Weights of a small mixture-of-experts language model, trained from scratch on English Wikipedia: width 320, 4982 steps.
Below are experts of layer 4 (counted from 0) of a mixture-of-experts language model. Rows are named router (the router's row for the expert), up (a neuron's input weights, with its number), down (a neuron's output weights, with its number) and show model dimensions 0-79. Each number is 128 + 32 x the weight over its row's rms, rounded and kept within 0 to 255. Numbers have three digits each.
Before each expert's rows: "mostly gets" lists some tokens that are sent to it at least half of the time; "raises" lists some tokens whose logits its average output raises strongly, later layers aside. This comes from a sample of Wikipedia text that the model never trained on.

# expert 48
mostly gets: "and ", "through ", "via ", "to ", "BEL ", "To "
raises: "him", "win", "date", "win ", "form", "them"
router:174089163120090080127156107124135179085160100023121121111145109140171138119171187166073157130093124155163115095124140098110149069138128157092119115082138109115131133132113165153098085153159091117049208169147170169118147166096161132142234125
up0:156131075030169191136144167108119141137184132140053175097122082120115163104119127149145139122089157116112137086135154220095132123162124133102128112066150147133107133117103151137131147133112143121121151150105192101110146139144147164146110124
down0:121140156211161090130191105109167150206096115059135143119132064103162042151199111176163179101097134152217070137095113094112148142100120071060109148105160216138120157139143087104146083127159093135109168166178076119074112065101134141095150119
up1:106103139106110055128140112082105148126136121148098124142173151082136117156115094153153172139106119180113135185155054124128125078158066142138184139088102086129170135206136126176091173152157079160124135081171123118117116109157134128104094104
down1:161136106105108093122090078096166125142153135151158122047157165090111108192101139108128171124129110145166070131132098124111122098106160125149150194106116092138171175132127132122163162213084100111142144107123100134180131178110163137127136139
up2:155111180100101112122141151077109101171152083099156154107165145090132094095173167142123074116166085140158129089136160159118176222084147133126081181133123104148142070180138133097112147115146128113120119094097115149128125067132120114140129171
down2:156158115108129153112077205084113140104059117135126101140132159079116189125191098096122159147119133132114093191146151126123155105136154114149161137126151041118109155187098117118147163161132099124095113113127125106128153128117193120145121176
up3:136145148073160090135189162130037168094165098121121101097178074178154120094088124151145129162131077132166086132064139133114142168191130146116193154126081121149135131157103104153105170124124060188111172152140198163105128091122114145152138182
down3:105172173154167115126147180125164124130117145092121155102130138127134154054152091086198158041113084151104088101054144162067151107115087110173151105140140154090123149126145107147149180135158128076127089076150118159135083141113146095146124145
up4:174148182085134163113191134122178141127136128081069102162129156152144168132147120137146120185103091106115125161201093137075093184150139141104160163143114194077107188115055114143078100102131155155134133156161059104112111105138093093130146240
down4:100194106113136105103090174138117124129201106167174139191185145188094171185070147105137094130114167077137106128092159122105164132147183103144178129085133097066098140154092119096130168144147182092095160139143091100129157142191121153071131148
up5:184088163192169066155068130135112162169136096162116140112148134072110183122184140144150145132102140115173110116143098131135084171065160106117125124153138146136139093130070165197131142151123068132038137175155127107138110108123121135140085129
down5:064181180120154130127134145145105115096111125087178190128076131089104129124146116188097104152141133153118148081072150110145093117131143174148105172143137115150167127163174114211146116083115131088138070130129096103067078162112156124128109131
up6:191057142109149164072131089184115137106101088107100134160118149157157098140137148168167108137107172132150125079105138098155123056157140163118093100132158250099134101117121156140118184157132098151078136130117127130166132155136099122148143142
down6:153112165120160154105113141163136124080130120162103207112108123133113116152144114071173086151056104166106188138163201186143077165085159116147082141114083106120103141171104094167124130061118111121162146150139119104163103146136072067105148085
up7:170080152124122064132186065087107100105153123106152134140059149135128155185106136149150146124101122086122112137122171142061156144139070147103166171118148128093117111067097149133042138159162219132117082096158132156108104159125059178147088164
down7:148130193129110169217099088126124135144181089040172114110103145185127084106118143093140176104100116165200176123142082090107126106157141186142065117080175116113137136112119163141187136081125099158163097056160105107162125157127114187099111148
up8:151106139119138113179157158117154215110158141137151149116106170155155131119133116147093149128178200134142137123116137138067161087106148176079139069152081150135184159148125123131114127132138147118097117171137160144132152134104145084125103076
down8:130131137129208135129127084114133105108122114105108147137151150126174164081122179057133122117074140134099155080137159098097148114132106127138099142107122126106124094097135134079182144113115077140164056082088124102122126118130113092134072076
up9:098151112106117178158140129101103108138109084130077145152136178105127149101141088174117099100134147140126158138129123116027136142179074172151147155147183163052121131159112171113131071147183102125134123078153182136135177159069126128128140073
down9:168108112175070077140136177118107104105123108117111073125162106140081070106222152123105101159137131141166111150104097105134141114064083124110080080171152166161045137194074149142140123173147102127153155146141171121135093162107145155123112171
up10:141149104168103169049125181105170165122111122165149132113204165132133080075095127134121129152129133151108070121032107106133203135097124179123140134174141093094125113138142105111124170119190100168151118096118167172151082074103113144130123152
down10:129116101073154167173156116106131155166144118148116061125083111138118112114165140158122118098176155095127147151193135100061103142075138101137098143100059090054101089135095114164144157108098103075167137098154143120088118126136120155142088109
up11:124126130086118105147167119105108157092126099115095112128187176124114134104116146148122100128103108186171134113194089102151113127145181130104165139080167104143146120102120158163107080130113140144170155118150155087144098135144160155148171142
down11:133164175140166132104080107137140121131091150074122110138108128095066195149081091113119157106095143126132131142032126087093113155129111092165156093091083109088050106155116160124098118109142091134142189123147107137108095119067071115126126125

# expert 4
mostly gets: "Also ", "Key", "be ", "include ", "particularly ", "recently "
raises: "an ", "$ ", "a ", "rom", "ec ", "AT"
router:138109178129079096157133126155142151084154113144106127098135120126180112090136180164096174128121123166161080177107104123065158151113099145127116114069172045134116128152146154169105126143130100120075200168120171141129170133039114120185212153
up0:152070114080147152145153125121150159106163081099101112095118081145124084108229149164125149067116092128083116136139113158126173216084130146155153117108129153157134145116097107078025178104125116141084162148127165109105061116153086110141120123
down0:123122115118103095169182044128148096130105114140161108113075163097140253109095117097141095139145153199092160133066124096173104078158121127140155173090137175184133102100165135230111147114139145104065106133145073135136104208079123123102133127
up1:081134161128096134154151169126115201099136113150137139146135119126074131109162133156192090113063121130105080148101086160062120137027138108135067129121144143137138141133119068146113094104107107126136174101168147122174159105109196125136096146
down1:133092071115144101134140146156085113116167092161123127127165087135170134102100080160127152093150140115135175103081133130099151160122117110121117103132126085161108089145116145138104143099140173136222133113157092140107033105114145117108090185
up2:178113137153136136105163145177160129114138166067095182163213105125135179105124171128104169066128150115043142085061141110123137170158144101064121133112137118130157157152135086129123162159119117128143096143167220135148130150117116133092090148
down2:116093140181179181142086150128112131114177116160080131135172168089091177170143099180153071152100126127125137107130150138159096074082153142164132140135166160138086111108113128129125058104093131097088161119185143185122049126152112122109151131
up3:090138164118130096125115081166175138140116165150093097100123166137168146105089098029136160128093122105184078041136155144086149113141131090128097183083123133063156093169100160137127135134155127143093143127061158098076160085115144123126145139
down3:159092196112157158113116121140160110147176117095154133129088169134142100140118098072148175169109142149130127095130160169130095060134080144158149186169123098107154092095148137114111093138075144139089165153154107136085141080140156160052117139
up4:139120139135141109133080139106081160124171148132098197163144105106131121117152144205120106104120157135149092098173149114066146161119119147132114069154113141150104207165137137087087118168133096122132096113136134127122104149079179138172101156
down4:110151123120146092085105115076144094159097131153152153169103159069130102142105154136135143151104057151140170140140095143148084135175097125143139113096172155197149106115130129108101109083151153095140125174094129119100113157061107133059109148
up5:103069122138119136108141088155116066140175150107153144102140145086178142167125051166126133159143099129209112106173159122115114152121076167112072141091150125105118201099140134154098076168156090027140135124073125106114124114125121127142153164
down5:193135172204158168133173132132119133100101137190159132162134096150139109151100130170153130112094222102114124149095104091167148101157173109157105144135144121151105097193107090136162091100145082100137151132088113106131124121110144149152104142
up6:136130183097165133166170080150127128126180112110114088116157120099152097136123090093145103096125082113100079107175165130137127111128119168096098116101144175124104149182115185107093121182141146055123085091155122103158148102109193142188080097
down6:167121098120178100146132213149060191080122120153143143116157153190138163122158122135115158096123105161116171108085163153156056122142105146114134187143145152164135097096109181070170142126159117122111154134159110099181139117158146129148117152
up7:155103186110197113171142153156111135117157163050093118099119088191070144094094168160139177082088072118147163165150133150106166178158145093133119114158115119150120140133084140091121167077153153123146125106181124112161118144094173104137110105
down7:131130103125100142154121130097142145110132152160094108139124161096081145140200112117142141112104076180090128192155108126066143193087139134108087177141095105123128138101136168113115125126180167110064076141193095114132106154045129073134124127
up8:112084125121099123177111191180118112075133126095118153065158129136131094207105110120101207153089117206115093135116146104079057122109162147142067154148112135158119073149123147175154088102166126134165125062148133120139118045158118106088147118
down8:087149084112069184099118099148131082137097067100169150123121108194148172129156149164111179147088135072156140174127068120119082125130097168169165094096082118131132110139078106086130115103075098147167194117141132139128122117158086131151143176
up9:119102139133128116165136125149109110113180117185110143114147122128162118104166050145193212142128159106120128126088165139104114119117125072106151107158192124178124152183141098117099116161137109135122061171141163081115104118133144179070129111
down9:062181094114126149196124133113169158131108093100022084104099151105094076124105095085097106141161140113155120166086091162122165135167100144156162121139100165104110126161146134119070102105144186133090157117176125093166094119112117121179069158
up10:116120139084086147130126146132116174159163151178113137143115114145174134129160117114187131084121129161180097127205136116119120151197122155134105182188132107195081174114170071132092080152142117161124159116135157108153152105162100167115169170
down10:165165122123102098123137149113129163194102108089073121143147180137081126103159148137084129079140053066168172093123108136136086141116141086139130078116158121108104069155125126192133113095135156128121155070135142124160105103102164066121134102
up11:170146138118130141079165140190163155120151197120122146137119128100159196129109136152090150082156125118162136156152111151079123101117166139110107092075066152115169156170170085115167155113157124137151120151163077123111094116052126184100099163
down11:186069085193133172160120210066138187124113123129110132117103081081066105177127111130174109115135106149091129084155148106174074167151087136076104116154121155159185115100131113153063119186128148161144094111125119144121159135129095152107105130

# expert 7
mostly gets: "at", "and", "ay", "ł", "Website", "ion"
raises: "rati", "ency", "ency "
router:115095173104069087117129105125148150121151095121107159100171105190170124101162165146092168125110127142157080174129122097080151122096097135093131147128173102152135105160121171148123100160151116080157209170141140162141107139114094147087156156
up0:117137158092138159092116067147138144170114098069134080082144088162205112179116092157078186144111159133097139050094140120121187136121159147112112122177133157173122105111123137150124077085192052161129069145164138127103146135121125121073108116
down0:116135163079116151104163081178137080052156078144159137151131110126133121122125107113117090136129114133082092053180076125132202142125147070121136136123109116072069122133143122113156148134132149147135158086147118146153206130103130140155134126
up1:166058148111134164195081103167138148117116053102125176068123102116208148113142108161148087174085152151142114123123164134136104137124142153100145077129069096120061098080179171140068159114095157125035069087114203093126101111146129156168163133
down1:081139059082129128160156167154120122150155074144115133127130119124123099112100159136085130150109140165080117124128108115204111118107090150123133154108166145166110113157060116120123089044148107187162125123133124128108182120128076115111200127
up2:117115110122119079121089094138140083145134081114134110111137114143168095138101154163124137156159112151180126106110115101140061088163035170092171144152205074113086162138115119122108073146081082123160125154109098132130106164074189161140126108
down2:140103140154152161091112123124184090106149113139165093141119102125112168106102130137101146125061083204089129115109097170116155128165096079124101176172128138141148148105147089138175108188208166070136099098082129118112177157167142143188142133
up3:111089162146109154152176037174153142102116128066179137121171124090139140132141134083065165145135134145182156081086128151127110108111117094119117120174153103093055113164149110103068094153144120115075172169071141158144168098129180147109139115
down3:131088174115204081125138131159165094164152173095151128228164117143066149110126106137086112133129108066132152127128115065125193093134143068090150118106112106136096158125111084073139157198161154145120165138107119104135120080136156115095081093
up4:127102157171122116149168132121170134126154112114153175181105073179179074077104136108156136152131123145152140131113091194099136179134139107098109182107128102111141116160184137096070064183145119059171184151189153075112171120125190141161155181
down4:120183149137153206172093155116112143150082143140124137093118074097113129150075134153082112141111129123152130116196126164108134098118107162211175119105189128190167181071170087083105150163103147114157109079100165106118148085104169142096158086
up5:163118098101157138163120201129180135123139107129077137168115137137153138129135159122188160031056129107162117143146108137130095133067124125170101131136131138183111176171083149078094121121118066057123121142160112135142095072093120139128190137
down5:162154177169166100106111064178162109114108099151095133148132137112092090096088148128083136187176135171080106088135119111124148107112186120163114100114110127118177099124098084101141154123165178157089059091152208134145103092174165100078099111
up6:169112112113076128189167142168142135089182127151128144116165125167160095053154118153140103121114162148181089113168108099115132090054171133091122168135185153145114183147129154148065173103096063077118115116145129131166102179102113130084147111
down6:109141153135133138097137136126090133147150176147101125144087100056069157199168119088106151117124110092133085172133132119155167095119061156183143096143075153150127115131169119165166101147085109101135196107202197094056097124097136128114134110
up7:139118129137086147135207089161123172147104138077108121080106100104175088060162118145166102142043178146141082142158141093102158082097162161155159166125155105133167108146084135115125167198120125095113174096131171120113110150069114166126140142
down7:175151135171111094050110134129119105162070128138159114199117133092166076182197111115077123126144197123071121130150121087113135199094162146137135128110113108168149081140170179170154084101105099119129121099146129169128144113157146175150156069
up8:185115164103148130123122133122189128122145095117161161157106109099154090087148100171163105119087046143147116197124130123159146176154184110136124153150110094114125074125143126154159113124106128154178135129105152103104179087119131118107132158
down8:153182094131114104138152134104044082120084124102131166110106167128098174130129180106156143156117119110112091107082139191143133148132165058168107093104073163173140139151146125102157118062155111152077106144048080134166107106096126139183107164
up9:134096134128172111155137077152189127149152106071134196076137145161151113168150156146123128131174163165095087117135098204108160160115166086149177162111132099162143141173095089121134106135126111138133134100128185141156137114077097129160103155
down9:132109144128123159144130154197111121153035117148182116100105102202143137131106086141143137062096149107155150110142116093138172184182149107128139160109153125144194176156121090113099116225149168119100148123150127155158106156077154086117137158
up10:194101102120145111167143112154153163120169064078133143161194153139122135050125137112117160073124134131164107143134145142120118118199068154200075181148170144169123125154096133192101169087155135125132131116144108126117184170083143154159125124
down10:176158155107163140091133121069130152155156141123196129170101117095136103160157133141126172164150143151104142096140070176117092111065115099139116099152120163125182133079167154137140168102093165131154134119086159168119166111120098153114125146
up11:068144198107096172120176107138126153119138120107096135103111112125163171152140114168163155078118110117187126134025113069086184162110105165141128137110123156183163170111103150156144090112194107136171137111132159093124164103099134114141123131
down11:089075125142151111127093048143187113158148153121166107128140118108134166120149080141140147148114127149057161128135164104154125081217159173112131128138100101146155146102090118116199125082164137137109126100126127139141155133125118153110172158